Weights of a small mixture-of-experts language model, trained from scratch on English Wikipedia.
Size: 11 layers, width 512, vocabulary 20851, 113M parameters.
Experts: 80 experts in each of 10 layers, 6 picks a token, a shared expert of 128 neurons.
Training: a variant of Muon for the experts, 8211 steps.
Below are experts of layer 5 (counted from 0) of a mixture-of-experts language model. Rows are named router (the router's row for the expert), gate (a neuron's input weights, with its number), up (a neuron's input weights, with its number) and show model dimensions 0-255. Each number is 200 + 30 x the weight over its row's rms, rounded and kept within 0 to 999.
Before each expert's rows: "comes after" lists some tokens at least twice as common just before its tokens as in all text. This comes from a sample of Wikipedia text that the model never trained on. Tokens count by the router's weight.

# expert 30
comes after: "1", "2", "3", "0", "8", "5"
router,166,131,205,228,199,192,191,227,177,180,246,238,209,184,224,254,211,169,179,184,212,179,169,220,236,188,188,220,244,122,178,195,191,196,222,236,186,161,206,207,172,235,240,226,170,270,191,202,221,268,209,238,193,241,185,215,207,228,242,180,185,167,179,217,188,155,206,207,218,221,222,228,215,170,154,189,211,185,220,203,199,199,202,232,154,165,211,206,225,239,222,227,159,220,218,233,234,218,195,207,246,242,169,156,239,210,156,244,243,216,233,215,182,259,162,167,242,173,219,202,185,194,183,181,204,157,237,203,168,203,168,123,231,198,216,210,227,211,212,201,180,143,211,195,187,213,158,173,239,224,175,277,222,203,202,236,242,253,157,222,184,191,213,163,232,194,144,188,136,237,205,166,226,222,184,178,235,253,182,167,182,252,231,222,175,189,218,174,223,212,172,168,152,202,196,212,227,216,235,187,196,189,183,227,210,245,219,143,173,148,240,239,240,226,169,213,207,215,219,184,242,178,205,218,218,222,238,215,162,204,237,184,211,173,189,282,196,180,194,183,201,168,195,183,200,234,192,244,172,230,183,175,115,162,184,163
gate0,259,199,183,228,224,197,169,237,201,256,237,178,152,175,98,206,241,190,213,203,201,168,163,142,235,224,136,234,149,202,205,180,197,187,245,165,178,186,244,180,218,204,185,159,236,182,129,228,212,254,246,201,148,181,256,247,218,217,209,209,206,227,202,163,124,167,196,164,172,254,132,262,186,184,252,197,220,146,255,249,136,162,189,211,166,205,173,200,216,201,214,210,174,226,246,195,224,213,186,221,212,202,148,184,239,197,204,194,215,178,221,273,144,173,190,224,223,185,226,218,203,201,213,227,192,167,184,240,204,186,217,204,239,214,230,180,197,255,231,188,171,214,218,174,200,209,206,206,241,185,191,174,186,183,180,252,212,175,237,265,243,189,184,203,179,162,178,189,204,154,196,193,206,205,196,194,207,190,211,201,259,154,226,181,200,188,201,144,180,245,187,218,219,216,223,197,194,189,193,197,222,177,171,193,195,172,217,203,259,194,230,180,219,197,180,197,236,200,192,205,181,187,197,179,180,240,208,200,185,171,191,213,204,268,171,249,173,164,246,155,213,181,197,226,187,200,223,213,170,260,131,189,247,258,226,224
up0,252,196,150,206,233,247,183,153,206,191,238,181,118,201,154,216,234,183,181,179,173,202,158,178,200,184,170,147,170,219,262,209,199,274,211,200,200,240,214,174,227,161,113,228,221,190,168,228,201,213,169,211,149,175,251,234,196,182,171,204,197,250,208,153,187,184,213,222,157,237,188,149,150,207,266,224,234,219,208,284,188,203,194,211,174,178,170,223,156,176,167,146,194,194,206,207,228,211,205,216,240,286,169,214,235,207,212,220,193,180,165,252,147,186,191,233,247,207,196,203,156,217,206,262,238,202,212,202,207,218,174,178,202,131,181,190,178,191,217,232,192,200,175,216,256,171,237,221,228,212,180,167,226,218,186,182,189,188,195,213,176,192,139,171,213,206,152,161,231,154,166,178,258,190,186,175,180,245,206,211,159,203,205,134,184,220,230,161,237,194,146,221,189,197,211,167,146,175,146,192,152,182,220,180,229,205,234,263,253,147,219,235,209,158,174,200,185,229,209,167,177,188,200,155,201,176,161,228,224,210,175,168,200,208,189,183,217,193,202,224,234,194,174,213,219,159,189,216,211,299,210,215,190,194,200,177

# expert 72
comes after: " ", "9", " in", "–", "8", " In"
router,166,170,213,214,186,195,149,202,194,157,240,248,242,160,240,207,221,194,161,204,210,176,150,206,235,150,223,190,222,151,174,178,189,224,203,213,182,171,266,185,130,209,219,238,167,247,188,184,240,244,154,218,184,232,195,237,226,219,181,204,170,188,182,205,163,165,187,255,216,210,211,183,225,137,158,159,218,138,232,207,165,154,229,212,219,187,211,248,212,216,202,233,137,217,210,208,223,212,211,224,241,227,161,179,223,234,199,222,238,208,270,202,165,270,165,163,283,184,187,208,151,176,201,159,209,172,221,220,144,212,197,162,222,188,198,215,232,222,236,234,175,197,255,190,193,252,174,159,220,252,182,216,214,190,241,216,211,208,186,214,194,203,206,172,221,191,166,155,188,203,204,130,252,171,177,159,238,226,192,149,170,199,233,224,187,212,201,160,254,193,160,208,146,191,179,226,202,226,245,205,199,132,147,253,207,243,229,162,199,206,231,244,237,215,190,166,217,204,244,181,229,182,230,217,258,218,258,233,181,175,220,197,210,188,185,218,184,193,194,212,186,177,159,187,240,220,166,225,175,241,186,174,177,154,144,162
gate0,205,168,188,157,202,170,143,159,229,221,202,208,173,206,237,186,233,186,172,220,156,167,214,181,211,115,176,217,219,188,227,179,198,214,176,209,206,145,219,216,245,240,197,198,235,213,223,172,211,170,201,247,144,240,201,179,240,184,156,202,199,194,181,240,130,208,191,183,203,178,241,159,214,189,156,201,191,137,248,230,218,121,196,177,214,174,179,221,207,139,248,266,224,204,175,188,189,180,186,237,204,217,221,195,250,200,242,149,201,150,252,210,206,230,197,209,170,165,201,121,218,173,193,182,254,228,154,201,203,205,227,166,249,226,194,219,169,171,201,255,219,228,185,205,184,195,214,207,219,241,236,144,233,176,229,217,188,190,212,169,168,199,135,159,218,196,203,204,215,187,244,188,261,152,130,209,217,180,184,190,199,182,176,230,213,210,233,179,278,207,181,245,198,170,191,177,164,208,219,229,189,220,173,223,149,199,185,187,185,160,250,219,190,174,224,181,181,201,210,230,215,192,202,186,206,212,223,195,183,189,235,166,171,225,184,168,167,229,211,171,170,208,176,189,226,224,167,192,196,228,182,184,223,211,236,181
up0,203,156,265,227,175,209,193,215,148,162,207,198,210,229,244,222,217,213,149,191,193,199,194,190,193,278,250,182,206,160,238,197,226,167,192,226,259,204,208,167,262,254,157,164,167,183,229,146,201,206,177,217,227,207,194,225,225,146,175,180,148,216,204,237,188,192,183,192,195,166,297,253,209,189,176,203,216,214,242,197,186,210,175,214,189,184,240,208,185,206,209,215,210,223,188,191,193,197,199,245,196,235,154,261,211,159,249,198,170,247,165,181,158,217,199,189,188,167,205,154,217,204,209,144,214,134,158,247,232,182,255,203,229,201,196,213,194,134,175,265,201,243,187,157,202,163,191,271,200,144,185,206,193,194,233,229,183,113,240,220,177,222,168,204,202,165,179,192,248,174,241,209,206,188,186,209,137,264,252,164,195,184,205,238,179,222,207,187,208,189,246,195,259,194,203,195,252,222,229,219,206,233,204,228,173,167,194,196,202,202,170,194,234,201,250,213,139,167,191,203,189,182,184,197,155,212,232,219,222,229,243,205,176,252,200,192,173,236,265,207,174,211,155,202,282,244,151,211,214,215,231,184,173,206,207,182

# expert 67
comes after: ",", ".", " The", " that", " which", " It"
router,162,194,170,237,177,176,217,207,93,192,191,225,222,145,209,203,219,195,193,189,209,170,189,204,224,189,188,241,246,209,184,166,178,177,216,238,213,239,198,187,151,210,226,207,185,205,194,221,195,214,218,226,181,213,175,211,190,254,227,139,146,205,175,219,198,154,199,224,273,258,292,186,204,190,140,144,226,174,216,175,200,198,213,225,154,147,243,211,241,218,222,222,165,206,221,228,229,210,284,213,253,225,191,223,236,195,195,195,252,212,216,220,207,234,157,194,221,154,227,212,191,182,158,192,220,173,226,222,161,210,155,178,219,186,218,240,234,202,217,256,195,183,181,210,185,210,188,176,234,221,150,204,236,235,247,208,238,231,207,218,169,160,227,164,226,131,200,168,184,187,222,160,229,215,189,198,249,213,203,172,181,210,212,229,190,227,249,195,211,185,184,195,196,202,176,223,231,212,213,190,177,165,183,230,260,243,202,146,194,192,227,212,206,223,223,202,222,213,243,177,230,168,208,229,221,215,229,225,166,181,219,189,229,181,160,239,149,175,191,173,187,175,192,162,199,264,192,229,143,217,167,174,164,227,154,138
gate0,206,233,198,209,214,137,189,199,112,242,186,199,266,170,215,197,210,203,206,200,215,185,229,174,194,242,166,228,213,190,191,211,192,132,207,181,230,160,178,208,133,210,223,251,210,215,182,197,173,220,228,148,192,206,234,254,122,215,213,194,161,166,201,169,247,250,197,176,209,249,208,262,169,197,205,181,204,221,210,142,180,166,230,163,181,133,167,210,186,198,224,220,206,192,167,237,162,150,214,275,193,164,177,231,197,177,239,221,192,250,232,226,195,188,240,163,200,213,203,262,181,197,208,217,194,197,139,229,191,200,253,149,215,230,233,175,198,219,190,217,180,225,215,171,208,191,157,260,225,172,192,243,190,266,214,207,231,175,209,187,189,239,175,192,195,187,242,185,172,216,186,178,210,202,258,201,198,140,191,158,181,213,200,214,237,183,153,180,217,210,197,206,206,185,188,208,211,232,201,188,175,176,106,213,193,199,230,239,224,186,187,177,206,198,259,196,250,190,205,195,200,179,257,232,168,225,240,224,174,194,210,184,194,235,182,189,216,209,166,120,165,191,159,208,202,195,214,211,200,234,217,220,180,258,191,204
up0,185,203,181,183,208,155,218,181,159,190,144,195,274,213,221,192,217,199,163,204,243,228,195,228,177,226,174,176,149,205,162,196,199,235,155,207,227,209,195,182,181,218,229,231,241,176,202,188,162,206,230,184,164,195,204,241,171,247,205,202,204,163,226,189,163,207,239,198,229,190,194,239,204,194,204,223,199,188,185,179,226,206,212,211,202,140,197,211,205,166,200,207,160,176,149,149,168,169,218,201,226,206,200,243,171,186,170,211,185,218,234,267,156,197,198,153,186,232,213,231,188,206,241,240,237,175,187,244,168,212,228,122,167,194,236,162,203,185,230,259,169,246,195,200,251,174,209,213,251,187,200,177,124,202,212,145,231,191,160,139,180,188,183,233,166,208,164,208,204,225,205,148,249,212,316,224,189,99,126,180,199,223,185,203,203,180,174,217,202,161,166,242,187,180,203,194,180,204,239,214,186,221,170,207,177,195,253,245,190,181,121,137,190,205,210,240,212,215,184,206,196,190,214,193,195,222,165,197,232,186,239,188,164,193,174,174,171,245,202,184,218,196,155,167,201,218,217,226,226,224,189,203,184,254,197,249

# expert 48
comes after: "0", "1", "2", "9", "8", "5"
router,165,152,226,230,177,177,182,212,200,200,221,242,201,166,199,211,217,171,152,181,212,199,208,224,225,179,211,208,241,147,172,174,191,200,230,216,198,160,212,186,139,228,201,245,164,221,208,207,231,233,218,237,186,233,169,221,200,243,231,174,153,186,169,258,170,162,209,250,266,207,221,244,223,197,138,175,198,131,242,158,154,203,208,215,188,191,245,231,226,252,223,201,158,189,212,250,243,213,231,232,238,245,184,164,231,238,145,214,216,210,241,219,207,242,162,191,231,191,230,197,142,166,158,160,201,184,218,225,173,213,183,172,237,172,198,218,212,236,225,226,169,147,198,183,186,225,158,176,238,237,157,242,233,209,218,258,248,223,184,197,166,188,220,184,200,144,164,159,171,234,195,178,228,196,191,173,249,225,192,138,187,244,245,239,175,205,244,175,220,219,183,180,174,240,171,227,239,203,208,181,195,182,154,227,227,268,238,136,213,188,208,201,218,237,144,183,197,210,222,177,199,169,205,245,212,260,234,207,185,184,219,174,220,175,172,266,166,199,202,195,203,187,171,194,246,217,186,250,181,197,179,170,131,170,164,137
gate0,188,233,177,189,235,179,182,245,163,234,187,212,158,138,228,189,228,200,168,208,185,202,165,233,161,206,169,237,167,208,169,216,165,224,169,144,254,207,236,191,267,181,170,172,197,203,148,220,222,232,265,226,222,217,207,238,190,193,170,151,207,215,248,227,161,229,223,186,234,196,231,185,217,232,264,207,133,152,188,204,189,152,178,235,210,242,218,229,211,193,163,234,240,196,184,177,200,211,198,233,148,246,257,196,187,200,179,195,199,207,189,211,174,188,246,171,193,200,221,129,213,170,182,229,159,192,219,232,195,189,257,183,226,151,184,248,114,180,199,219,174,188,198,186,221,246,212,162,206,228,186,227,217,167,238,206,185,125,210,195,239,192,208,177,168,161,162,264,203,198,236,185,246,178,224,182,215,193,185,225,200,193,182,185,176,202,227,146,227,243,236,151,244,251,167,191,199,169,222,200,192,217,183,205,249,204,206,204,181,200,182,141,233,199,188,196,184,207,212,212,188,215,194,228,224,206,206,215,177,236,205,180,180,240,222,266,147,170,182,108,201,261,168,210,240,286,231,179,238,176,174,218,210,179,227,213
up0,177,175,287,263,135,225,197,168,227,223,166,230,201,207,192,272,214,157,193,208,209,192,187,152,229,128,172,193,161,158,226,218,179,166,204,209,170,167,203,154,167,236,211,246,220,272,178,238,194,185,134,212,168,149,111,195,142,181,220,205,197,196,174,174,242,225,252,169,156,203,171,226,198,187,161,228,222,199,228,217,215,204,231,205,189,203,183,120,137,228,198,158,193,185,244,211,250,173,161,182,199,187,167,188,203,189,207,225,222,202,210,206,218,237,206,209,246,227,230,219,220,259,228,200,212,161,196,178,184,200,184,205,148,206,236,177,272,167,206,212,288,202,205,213,196,173,191,152,194,158,203,191,203,261,156,211,263,217,140,223,153,235,173,214,211,189,286,203,199,182,153,195,220,231,180,212,210,216,228,129,185,247,175,195,216,179,224,243,229,226,167,188,199,187,227,208,136,188,183,164,195,184,205,168,202,193,182,175,209,240,215,221,215,200,163,165,233,193,249,253,225,176,168,204,257,213,214,193,223,177,186,187,217,180,238,216,209,223,193,278,204,118,246,228,177,166,211,169,181,214,181,169,179,187,167,168